python train.py --lr_router=0.000794 --n_kv_head=3 --head_dim=32 --parallel_block=false --init_std_qkv=0.0241 --init_std_o=0.0241 --decay_shape="linear"
Below are experts of layer 4 (counted from 0) of a mixture-of-experts language model. Rows are named gate (a neuron's input weights, with its number), up (a neuron's input weights, with its number) and show model dimensions 336-383. Each number is 500 + 25 x the weight over its row's rms, rounded and kept within 0 to 999. Numbers have three digits each.
Before each expert's rows: a language model's description of what the expert responds to. This comes from a sample of Wikipedia text that the model never trained on.

# expert 32
List and table punctuation
gate0:500468548511488468484481454519481529520440462508469505522501532556462511501499483471503522501509470517521473514483522482541516518508489474521474
up0:509529433537486464528488492466466505525532496484494488477482514504483485485531463528497529420489545488481483445534507500522471443522504479506521
gate1:527490500535504474474488470494497507504527488493501518518524531505444569534538497538476450503497472505501521483494511492503426452490555522488501
up1:469499546533510466526490515499505481518512489539492514522497487497530562454501497441439496446500500477486513479496508485453536517485496523487508
gate2:502490522480513486471444501509540475489471520495496523481492500506490487447457486493484521487531497530498465457515529489546506487520489486527495
up2:536471504519458542538485522501495526514497530505461540497495515497500485470483498497469491485517458521525499491519483483529446480545544467487472
gate3:505497484509494575512523462475536449498481491493505533508515467484487515499524509491515447494548547488510518502497502502489458436517466476462516
up3:504497473464472514524503503553494535476483498485451523504512506509479523527525504560433533528487514507495527510500447535489467517525508517481539
gate4:538469539497491501523447490464541483508507452475506497495502515524486501502537529526490475482483519531493503511514508525545494452535479519490500
up4:485521524535526439495520534476491534506515531495480507521505489549466542487499469470525489494468528511522495484527495524491503498540461471465523

# expert 60
Line-initial markers
gate0:492525467496490491435464503496503459563477503517466517524501509541489554520533508524544473479526500525482465503507542488523515486528496498491516
up0:485541483521514473487498497481475485503523498453486526512451523481521453487505499475517502472508504472475507481503523480484510449507494532544520
gate1:529534474461486456529527505534490492512482486503513511545495534501497519529516498527444504525512510550514547450537516466490465492499477519484493
up1:493434549458484494500499518489478504524508463499483516497504507516476500482484483431530477490538476514490514491467513488493506536492516478499500
gate2:531505472492483540487464524470517494495512494523455513483477524537504490500548531502531513475486535503442497496544506504528485479489484490487503
up2:534501479499449484522515489513494535467470503509529501532484478478503510493493501475521541521520499491485513460454550498509467486496516492505498
gate3:459480492512493556475511496438533442502480521502496512482552459492463532519518476464558517471508460524489508504456522535494485434499452487487515
up3:467487535515483553499507487518487482482512514540455484500471499566506525509475512552447486493468521540482471494548447540474497497476482526459532
gate4:501528532465525520468476502422514544479500513507518469504499539507487512517525548539508497519459493517525475504501512490537514457473473517484517
up4:496475472509480505481501516539491492523533473500495531501533542491483481464524476487527502512514506523489453517532440519467473502476453486501490

# expert 23
Foreign word pieces
gate0:490509539499508511491513492496515490480479527526461514506489522514496530477545513464484544539538518488500511434488448499458497477470431471516537
up0:474463546523520519523540552515524534467502510524510533516503492497502528495549470487496471490514504487492514514490475531469507495503523504498493
gate1:477504487455475533517512500478467481527502506535547494506496508505508500483485498541523518518518521475491502469460496497448496524494513530440466
up1:516482519497526552520493530481507461519468483511527520491487503475488494444470489498503500501540530483471513475467493525536535514514529493538507
gate2:509524481487498479492519499516490470477520520438432512465509532507494490484529503520483448491484480513525480494492515491498488506513534460558507
up2:475477513469496524551522499507452536532472485525494477532488503550478518477496488495486538511478493482495550486444502504545489488498474497513453
gate3:476562440509543539536512532534539482518483553546475505507510454493503499497497529515521494495452518507466489555524470516521491501487467507500520
up3:446503520488512496488510478451503494490476515493473516501485478476537491500519509508452510478483489519475484485505499497507476510514529503489516
gate4:505547505518453516502536512512532491516525447448468490515477480529516504497486517510481499516459490523486480526497499502483470466497456501506490
up4:474528461518517504485523485503464499546527521541486543524519503529509471492475492544545498511492526509493499507553493501462519509489490476515446

# expert 44
Numbers in parentheses
gate0:498494501501529445506468490470510497493458496505497510520492533535488529536536481523500543520512481538485483502503515510524517508493509526521499
up0:503485518558503491459505491509512524520528464541513492519480497479503483520534469496464473502456492477503489441516472461454526494505477504492529
gate1:489502475489496481489485503512496548479562492487549522519521515496479535517475508537461479505504500528516533490513522538485521491485512529475492
up1:471524511505552486543478476500478481475448478495508481477482494464496519490549462493451479496542463502494476488507462512500517485478532514479485
gate2:507512523478540483494492487517482506508483572512484529441518514487514506449473474490503477465543570475496493496524536479539478485500480473474499
up2:473475520531478526476506511497519519469533475545517505554497498505505490469501536504541499578487467480493504506468496505502492480496524468505534
gate3:503545481536500478506493483519518484550484515508515521518516482500537538492486522509513513558535510527499476522457475532479453498507467491475462
up3:507570468473473528516496502532528538477529482474520542542515504468519489476481496496473506524508542529494502490560515526500464529493527488460502
gate4:527518528528512528508480468505529517507539458478466504472499506538531534530503510519488537516479517555551461480514536507524481493536478509523508
up4:493495516487467499487505524470475526464545478508494542520525468509485506456519515487515468498534531501465487516480489462527453496466485475477508

# expert 12
Verb suffixes, career verbs
gate0:521504500495501513492514503519459489523489473525498525486478531515507496515501472530525515512481551497473444484490492513497496538494491471505486
up0:517461541521476484459429474502489521483530473518545478502467463485485485524519479517496534451477539499498509469487504511532537455462492487477494
gate1:495550480503477503493507492519505490550513476514507526494504560540509513505556514538502508496501495493509530500520457517500493459538498546504512
up1:494443545490518515500499467518484481485495489504470484527480494516455517512468506431501503491524515509470530480496493491490513494545523512501513
gate2:448552490497484501477504511520511467506486565523478516464505490491475497482514503524500509489514522495475498499511512519500507496543476501507508
up2:446479497505508496498552539519477528505467488505489506494519494464486505503490504510513516481521479540474535505486509514495494446491541471521462
gate3:452514452513463506497489523510473494499494525545528502483509498513454553527524533500537471509529482479479555465479494523539537521490459465483476
up3:482479470524503538513518479512495467460509477481501480532466508513517542485463509514524493451474484506498493482528507563517480514519513525519551
gate4:462536517477515515428484492478506450490488479447481488491475489501500501552509545499527480525473492509507531549518557535493510497519451517482518
up4:476513506527455503506532485466453484516544455550509469487555505531495520453499494492509464470504499530493545526475493459495489506521472492494518

# expert 63
Clause-linking function words
gate0:529484501488475481496498504522473472514537523484475534503516521486515502495574516467535479483524528566485492528497504469533521474494498529540551
up0:487475491524543511500483465477475487520517492512507505489491513480517528517523516485493501476460500496468478506503498467537437479516521489466519
gate1:524522530493504494512500517479483504511517492556517487501479530519518509524505492536454493506530460483514572526499516470525458504505532469471484
up1:491529474507460486490494459478506505497536459508517486492479512530509481501493518452508506493535480482463506463491463512469490497475467475513489
gate2:492520490490491465512472493509520494480529503484514538470541533512437497491511531438499498448516523490500506477535486481448497494489480497505535
up2:494520506494463500506530500525475553493490521501521508514494451449495504473454498520487453468492513515545531486496494520502516472503539464486504
gate3:498507464526483479485505568489479498478454543500521488489487504524504543522488505483489477459449498513504493493456447504482496537466475486491485
up3:491514530474539528531479447495454469507516509504434502515493496525512533506501502548491474495501494499494493502522509516510466476501517539463553
gate4:468498509539500497497525524516542497499517520500445460502519515520517492517485459487491477503473532491479498475511512518524545489558487476535488
up4:441510495539458476506521543510463478524480536519556512533514488544547487497516506529527484530516506511530454492507474518507496499484482541502559

# expert 48
Mid-name fragments
gate0:509490524521483453459506521491522459510518510526509504497488566518465500506507522525494461495506525481517492489520541494449484463504482486507507
up0:479518543531500503490454505496514554437505522516486479502490520453519520479519480526506503475476474489490504479521544506478511462500524517485518
gate1:523519508515490531492479491510500481543488477530493474480466502513549518504533465521454484499525522516498497459493473519477498502477506503459500
up1:483448506471467499474498447496456542474466520524536486493471505548426547451505491428475520479476497510461507478462460484494503507484528484487533
gate2:519526495511500490518511504496558497481465536468492506443537502553505552493525554471479498422526498463501498497495483499527505482513545480499523
up2:492536503562489527545468457532505494478512491539518476500485540490518544510546523520513498489528448535459499495459498500510457442517529474473482
gate3:514530436486463507486475505519511545458501517547525502496496450492521512543504483512527452480505529515497546490466516476516483489481486479515525
up3:474489509484525566527495475539520477468516417489493487488491503500506529464494511531469506498485540519502499522476467513488493535490487533512506
gate4:514521547497463515446510458501501506492498470490509472500475496532505511537501525463496495516446457531501451503444509506492494509475489511508494
up4:465498508493448500468530470438495489516555499523457470485473466482507476514510502448512492517504508503543517500510498494477476494540483483540499

# expert 24
Name-ending fragments
gate0:515527521506474489493502462496548509526517495478479490520519478529485486522471516500503475473557515533481509502491502504470485504528537539528492
up0:539512493528511497480463516482529523475522526468492514540503511497518518468519488508469523453489491486498485454503493494516477491537500481523536
gate1:483498493483464513506526507497485498533525533521522490482519513550498539490471499540477485535518513535474471474504470506452452524463514508472490
up1:483526492516500492544471485458481482521509527505475469538502527527539527513500498485486496488546513462476508482449498536501510532499487529467495
gate2:515549537517490524456510511520512507504495543498513525497491528480440562478526519549477531495474498487479531450534550501496488462497533482503534
up2:488504517532478524519493485538473502448512463531513490506509451491465558459577549502536510538489477524491515457487502533475513483526557497470513
gate3:515513486546474541515486488471492460507495509573501531453496495485493519521490550495489516489500524498489568472451505508507514468462443515489521
up3:457496502475447533522499466507483494469511482501507543514465503507515501496511510525477541532478491509496509510523519486469469509487465529491526
gate4:516506536501466502512470479482502477498477513513460486483486536473515512469480507527508491503527557487510493516487530510486444474502447464502497
up4:498501491485497493533492477542459471516518527471518532505449519524489489490496498530494481507516498517515460486508439538535484512513475509535512

# expert 26
Proper-name head nouns
gate0:501504521501468492507503495474485454502440500521501528496509539523457527536557533520502526496506496501483478496514483500504501486476500507494453
up0:481467478501509524495501542534544493528509521487495509551501501509523481497518454466477515443507509499497479491464502490484488536524480508528488
gate1:522457499477490536513495511511512486488496430498505493528531499495488534554495468561497480532526461504480565533517505494484482527484512520492516
up1:474481512480535517529498508464459546499523487531488534524460463532511517497477529492508498463499506507483498477494495475510512499484506521503533
gate2:524507486493500453504484482492503449487507537481502507467477483494481502491507491495471534500491524489492521459482499489452501534455532478558534
up2:484499506461476498525495502528517477457513550495516505538515512489552491456511512487511464506520467512479526473456519462535484479460544482514506
gate3:530521518489496520472543529508458455466510511542469488509498490517463535485492514507544490450505505432500492485487520525521442484518450484466488
up3:502542509524533523478474503497495476464536473461487522510552529517516522458514537524454477505465525542461480515479490504526514540486509493510512
gate4:528514538476530550452508493474495455454530465481551488474491460524471522525468535513486516519510528542509474481522510465538528489515465512466523
up4:486452517560497527497517457488444458525561490490485509492512500498488486466481508520512480477528519531488519470478469512523517457520483496501529

# expert 53
Sentence ends, conjunctions
gate0:500480540523504486457468467476491529520505475516487498515529556525470499519530501505493481508500489513503506481485544466469511449511471537504482
up0:474543501517470512521482553495543502513472493507467547534520473529533505503491454485496519445503497462490509496509465505464504512516491498506491
gate1:532536521533548489518515512524503480517496500482512472496461494508465512542471462534508483475499488536515545493466487448463515512537499517505511
up1:481488478482511489524498534491501506500498523536495520499476476493527529536494477464498491480500503500431486500463504497535513496495506512512513
gate2:531532487459500488473469481554531505546513494519501538512480526485502480447541559467485510518471502482484493477562557496506490517505514473490479
up2:477507541523504529505530528487505517452504484553473535501527499508477530500496464490435532479505480537517493490470483484496508485506487479516489
gate3:513512480523484454490489454520479471482461546507551509534530468509470504513486490447522513503526525499488489498521544499570475508535458524488489
up3:456531542519504496507472475498456437533485488475477487499478501486489501507493524502487487506507499525515540498502496502517498543489495502497529
gate4:506518520464519481454503497503505532516508509494515484464510493542532524515494495530494498453495507546514522529520518506501503479509459480468491
up4:513525518530502469507485487504463469447519528525527510501507514500516490449509528489516517487528483502482482492517464465504554478480498514507505

# expert 37
Main verbs after subjects
gate0:498461486535507459485513522476510493496501529475496517518498535524504455504540504498500466474440540490483471453477517514509486533534497502533486
up0:493483480555485476448472524493482495515502523530489514481480490516464475517544469519491497448496486513451488478468529516500445480543474475483483
gate1:558507472500446489474510500537531483510530485487531513484538529521540542543489534520489460489528533507506511496540509520494470490534538529502487
up1:496496522503489493522514487513473507496490501492462511517515478480500513467504492505543471513507493513442514493460450523492464497521529529521539
gate2:490511489464489526497487552496546492515505524498473513490481518467500539503501489489501500463496532511465504504485543523545500510462506473494526
up2:519453515509515541515448495532487537473509511544508502513526496488513520498481504461538486520480495520511480474513506489506502440470527503452488
gate3:491499483473467477478486522524473478492463530519494522492460473522485515536513472495527471476514489481507537496465542446526484502472466488479484
up3:441478484492492578518442491510484506496522478500468501510494430519524455457448499548495506490473494517478478461517524501506515490482544475479514
gate4:524537516452507525497482491502497513449512497485489436459502527552494488510484483513491508511457536468512518560471497510509492488484480484457533
up4:537466499504494508527520493469473481525539489527535516529524498510524528511509478534514529493520533518534482494489482496492495491504512453533506

# expert 61
Mid-word name fragments
gate2:535501503497494512520478492483505472488547546508451512473499528514480563462512506496489521448558494464543494570516528501512512521515506472513480
up2:526525528523479564564516504527514547488498500479486503499507487494496479452496488490486524512461489479460559508465548491481483482538522487502510
gate3:490434493510508522495482518501528489514503575495561518465540487559524530505491514475513485504518519485486500524460486468484507522501468476460496
up3:489529506456485525504495498504485488438539508489518522496506496522532516464472503473466537479453475531520498473498479488455517520527530539501517
gate4:502500547476483524496499506491517479453524512490501499497481527528565518506485500452522491551472500524470463536463479487512527484491444505463471
up4:491513519492494472482526499487492517506489506500518501522485546512519500502502446529516472498499535501484491522514484552482525517526494471495484
gate5:546481539502483484504489505519509504510532486498512505486506513501487496482491520508536482523490550431493505454476553519481539484476503462518519
up5:499517505472512497518494448492504493522490495454503509479518507461539531490511502474501517497493530529489472463517499508512469502533483534550447
gate6:535479496507532524460480536499484511534489493499510522513537464510514544468546515489466493447525499480555499496520469492503520520504533498529481
up6:517472467463457520496509509543471532487496476508469517451482522535510530493497476507476522498479478501512501485492496515493515504510490525518485

# expert 27
Numbers and quantities
gate0:472487491463477468517490529511498473547500526533526507483512507518461530532537536471565530541449536493489479506507525511508492510480496489518501
up0:526510482542464480503519492506533505464538524562510539487477483450493480478554498517494499489500540519478483464490503467479506507535509490483494
gate1:549542480497527534493486473522512490480496523497524523527499560515472544514496503558448431530465495546525520460504509511498502441506579516481524
up1:466502529501520453502497504521477470540508525534542481531522475460498496512521490415519484438544465513460506516515519506477512508489500507512498
gate2:521513489488534503485464513471505477512521519529487481423486508495489496475512523477499507496510504512493473499472471524488508494475485493534529
up2:494498484516497505500482529519540521484514482511526515480493530508480478472542464512527523518505454461507496535504514501498496492502566473487532
gate3:419465528506476540514489557478519469463514494522463505490531489501507518498478522486481533506477511478474548506503533504536513501500480510469482
up3:455494539461507517492470506483468528475478514511486490481488469490517489479495516564513483529490484474474507443544483514457482497499531488453481
gate4:491551531492481508503506477510514504501540475504521488528497545500501476552489528551513497471496530485533487477512493510484469486490471523526474
up4:544521445564499493467511489494523496523485468521509538534538479526521492488507485526467515489539509491487498488511498480494467494509450484533505

# expert 40
Final name pieces
gate0:514512509553486462499508486475516483540464481497500472475492533511499509544512490539521475512496498458488508503511525470508488496520499473504476
up0:512485486511471487443485527471516520498578485485539504546490494479492478535497467492508551452472471487486486458490522480456533470509477502479486
gate1:517483502505492502499542505520511482511546492488523500523512513480510554529515455555496498558514494455532506456495459478503476508517500522479518
up1:457524513516518471546506522538492500551467509500524529531472477488436531508525484465527523520505512490471491432515481495482522529520439509548486
gate2:521518476485502449493534507497531480498472534520489526482459526520505496495531526448490497464467512490484493468526534513531523488504489473487524
up2:499499531510458508538522474526505503478497523517496515505488518504501486476526520509533503505497482527493542476448506504502481472492519464500491
gate3:486506508512527530547496461553485461492521495536483501505471452508511503470478522544529464551507558493509537502457488497501503441484513479499484
up3:467476504465469530490483477486470491457484431492466498522508471515539534448511525517462475513475440532527487477483470501473482474526523532494511
gate4:518522522495502528544498494481514466470574466534497521523512528511500542514449535507499468480484533495444508522463491519525455505522495495496469
up4:490534482515448465536467526463476490517489528480485552527500508549471524494477471547574506499488488516501527478516496487479473487486508491518519

# expert 9
Proper-name parts and CJK bytes
gate2:523468467495505490479497488494500451537505572505514510493498485478541500484499518534521485437494484495528485484499525536510496498498518504535508
up2:525491510465489500521505503534458522489477508495461514544456511527497497481503563465496515517477451532493501486496521529498520516481524499497467
gate3:483467497495497518505517495507491494503541509509480551515488487546483510491494507564463490459493507504484515500457506504476492467487483501518507
up3:504496482541511535487510485550492445464508460513448507479510471530494539489446541494505510452488532513527488518522536482500530503503522542498514
gate4:496496502477506535524502469466528514532516505487494473525459541490515509532511520501473505536479503507546489523455500465466499496493468487482477
up4:509505460540506479509458521496517464482517519468518496486535452491490516474480488546532492496517462468470523540499525514505485496502518479508498
gate5:493457469515541484516461482505493526444502480489531496517465475474507482456522493512467494508479538443490494515476498515523476473455493494526520
up5:556517484482488475495516494485521528488499516541502485526541474474487487522511490494483481469532501489512449462534551493491466472550450519492468
gate6:489490529538490520507547516477515477508487484501492473486562473479475477482502530554512506533504482472523521484474493527500515452481498533515528
up6:480504485502477481552484506524513506519500492514495532459502511511486524541500496537477504464516502480491491464491524478492501465534499534500466

# expert 57
Articles after prepositions
gate0:483555527534484482484497462463501511481486509530454541506510562552494478513540500494508491456478473487471496485505499526534505499544510497483432
up0:471487490509455475540480509500510487511544467510453528483501512501484492536507478486495541467544507483508499475501462515480483512499507500543519
gate1:506524497507500500517527449508504460503537459482511480523484520469523503544518512571488496534558511493495544481500479477473487463503507501495491
up1:491494538469521516497496487543481509520504484475521503495508495469489471491491470452504476463549529514474506444459542504458515526511542447514518
gate2:519495473487496462469493489515499523519499518501472508501511495507498492470516500458543496470505579521493491481506506511499510498520544437515474
up2:547533497519492484538479523496484521523496526504503468499491531496475500501478539460496508479526514497486533438494518515494495509468511436510490
gate3:429564484509503514505509459466529524488489549510515513512478453469502556490517493492514455504475511522522505510522495465507490506509451456463489
up3:492494527526460546547492454503525479463500505509479540513470509501541472467512492522467469505446531514502523499551503521503497527519488510476537
gate4:494480513452539501488517457490526516500501502513452463503477496488539507526500481560500491518564500578530469548498504512501527469520497470483493
up4:493500506499477485501524495485506505522531511487503516459479480518489556508523482498502493485524490507528462531516445522521561468510500522527527

# expert 56
Blank-line newlines
gate0:461498493503501489488537507470499539501513513480463458520524519495467537481513518471518509517476497505506488509505495491542454535505475520524496
up0:503461454485536431531485510508511525511505488516535517502500481527537503463494480527471510470520526465468484489486464511492481463493506476486545
gate1:488528539464489507498488502554495480501507521488520506531505536513475487507559489571496506504529456556474497502518533462484487444514513565526471
up1:549495549506524481535496510465464518521467498479523491528500501533475535449495485463516505497479507541490489518506507536441480514515499484461548
gate2:505494462501476516537467487500521495537517519503506456471518521494537469501511512476515506506496494481489483505535520530526498491527504514465532
up2:530490520488503473494502488542506524535525516544514515529435506497474463463474479476466517493491416514485483516518538489483498505528465470495526
gate3:452524506527542549495495502525498501461520523490498515531515471521501485490517514437476481521481512451473540513448544513498489442489478517513456
up3:471531530517538521521464482529489548492502448476531477530466476492513514485511468556468523513436499511487467496536460489507511521509518461504471
gate4:486539517465487519511536464502509559514465488472496499481482491526458502512520499503539491500454484495513509522493511499501479476512454514513478
up4:493485493502485482500501475496472481512459488532524501537477527540522507488480465508516494507496500482475464533493491450518496531513505505426509

# expert 4
Auxiliary and copular verbs
gate0:485507465515457536471457469420454510473457524480492467496463492504495497502528506478498491513475502506520515523493524518512525502508522571535478
up0:493509475560511536512490468478501494524538484507475541499477506491490506485497504506504519490490507538486537484464469518472480487514505445480534
gate1:494533487477502504483470523500473515488495515487502536491517530554504540495483512574473511493512479528522506490503491500480466496503489524475471
up1:496496496506531525473487468514458491506487492496483454521489470514465489489437494469486478473505466491477486495490495517494509548514503494474501
gate2:522492475488513523491455489498535470514534485484466511437435541532494485499485496509483509468503546460538476507502479534501513494489484448489507
up2:527521518509486507536489485528516556492509498514437548510454524525533499472476549525488521568500492512494483478515495492474518470524545477462519
gate3:526535526505503540471434475437502529503517524529485523479466471541499526506495527498508487508509564430503510486460518496513490507482470524514489
up3:496508511483467489494486458502522490501495478460504495510463473523532491484454488521482503525446502492514469507495469503524517544511537494514566
gate4:517496514496507524522463473509479523485546470477502485492478496500485494536518471500486477530496497543553496526492518516534502473527499502502524
up4:492502460528493475532503463468484505501500532542518523514500474500472512515514493505500418493497511525498504465502505506541536521506518477485595

# expert 0
Table cell names
gate0:473499507497496425476534459490517491530500512456468501528477546486505497497530474476507454496514502507460462506473509470509468556483484518542479
up0:493465501500534475517473500500510464495523532514465495487481496497515497543582484468529500469495470485512472473540491469495516428515497470477469
gate1:494516519499515502517525499474527491510537480467486472511529534503480528511509509568484505555503436480489524490510485512512485472491509492493540
up1:496551508495506509515474516473505515511471481492503497485495498505479482512457449440528487481518501529490476459472526444515520502500504520471537
gate2:503518473471506533514477476484528480494531556539519526491503510533465499479479512493492494471552588479517472484511546509501525456526512500510527
up2:470524552471450513522527538516528519502494518518476497512523474484499464508482566485540475499546454505463526494511527508503465474495531462515488
gate3:460513506522510541532536484510543493472482551537498505492541480495457506536479506523511492517509557471505491473501468516529512483504470515493490
up3:483483488478505525517546478502466494469511510476499509454518501513518504525505526547502549480459498499498499502508505499505531489498517531480528
gate4:517541503441500531463526493524485490543503507444491498474478505502479506506500522521476510525471533531503489538537532491494502530503474506472486
up4:556495509521511468481452472474457502536550483512518505528491500517503535456522483482525491499512550497501515461495459556500504470517506491494525

# expert 6
Common head nouns
gate0:527515464525483498527478463528493476500514513532520515484479568538473523503486486456506483510523531483473468527465514497488502518497450516525503
up0:479479514472521506448503525482519522484531513491466483489488464462527473517501483508502466515536509535511561486497463459528501469550489533498481
gate1:527471534479478535458486520509477522524511457493536518439459538542504480509510501564504488537549489502490503495474440467519513491516507503477495
up1:482497529533514483546514494531494514544481519473496470535503496431455523505450469456435465495476511517466528493532484508491477524484520525498520
gate2:493533506502501478508464522464525517484504538469477491494471546480527522535540477497443476455531489475525502503510534503474519484510532513551527
up2:480518562525511518496505523537502558535497486496490537457501505469503470492457478467531484521512479497521546489474536514499482487501521479476545
gate3:488496496520513528519496519488504496510463534526510495483494479504541535507471525501507507509536500499507521530448511550508497523488505473509545
up3:449471462464528540532485486486485524471502495489481513495520475496528528465511514552540494518481476500557483537540529519467492552479479555569497
gate4:487497504498512509503462465483473491499520492496501441490462508513511505474503522491498511505457512537504513560480494528474469503522474507447508
up4:514483502505512527510481472488486489489535488482516498515472517503515470454524511525517516485490543500519488480484490507530517517539466468502535

# expert 31
Table and list separators
gate0:491489533476482530503484469473496487539505520539486538487474529531483522497529511502437530482447524520485458548518484458521497501527515475521470
up0:500528455525484477553523537487481508472535510508493531472485491465497439498529467483502543489483525519486461480467503509456500493512476498476519
gate1:500497506542505517507520491511483481484508484486498489491499523462483505530491450535497511481523473559490491462513418501515512489458489543516541
up1:514493519552524491509495540529497520489453515470483512496492486479522485503520442485458523444489460509454497493487489459468500531495537477516505
gate2:537477484472533487497492531531514487503477520537461499455482527498477522508532502526489504503461525506507453481506472522560527438504468490533501
up2:510496494527485502539525502515502516535514508522452474525499479464509503480479483476435512497522482523515555485505503500524479532509545460495522
gate3:454533478495501528496499505523482431510488497479517505482498475489499512497473513499487502487514472474461531481468434494539485462501487520460477
up3:526492499471490525534481499522524515529503494516481499533476467480513488520538548527488518500480445477489494525518456478512504509523464525496538
gate4:500530517474465500504508503485494489469511487499482479478484526525534525505479489507466527540485509546487499544471496522513457508504482491535474
up4:486507532566495523539500461496521466520533471518476502494538501517498498498530493541541519489500495501501437463509501481481504465485453526490516

# expert 22
Quotes and line starts
gate0:507501494488468472498502477493484477495450478549469500512497548540478508484565525523523522484525463507478479494475493489504470502503506555549504
up0:520499542529491506499527502473516543512493464524500558481481522545449513534529473499502525472524525509458489490497515499482513492483469497537572
gate1:505500465473452454487487472532512508506507461501493489527510519470515528499507501559467482523495504540481524477460504480438474507510532487452507
up1:480469542490532470485497496488486516507492480517495475514488513482498515503457461475497487470491509488453475491449461503479492477509508471458527
gate2:520520488493545490518469514522520465539511517484474503489507483503495524467516513515491540476494557496524458472505526498496516470537495482520516
up2:515479515530416513504532514489493511521507495561458470540493470507483444466524471511497513522521473510496551488476537507509473467520532458499473
gate3:492525479502523523489520485505510482481508572524479494526495475508489555469510507482530462487494473483457523492509510516486499487463471486484442
up3:463527502471530486520517502492502526503526464515497501518539492543545468485513478533480468485503513471474498519544508500503508486461532527511508
gate4:486545547476483535534522486516520515497523451487484506479467532481500533547486545540496509512499509525510490491505490471519481499496432482470498
up4:504483514550484470501494482496496478436513520504540506497475505497511531525471496536529513505473534475512453509514490516565480527548507523455478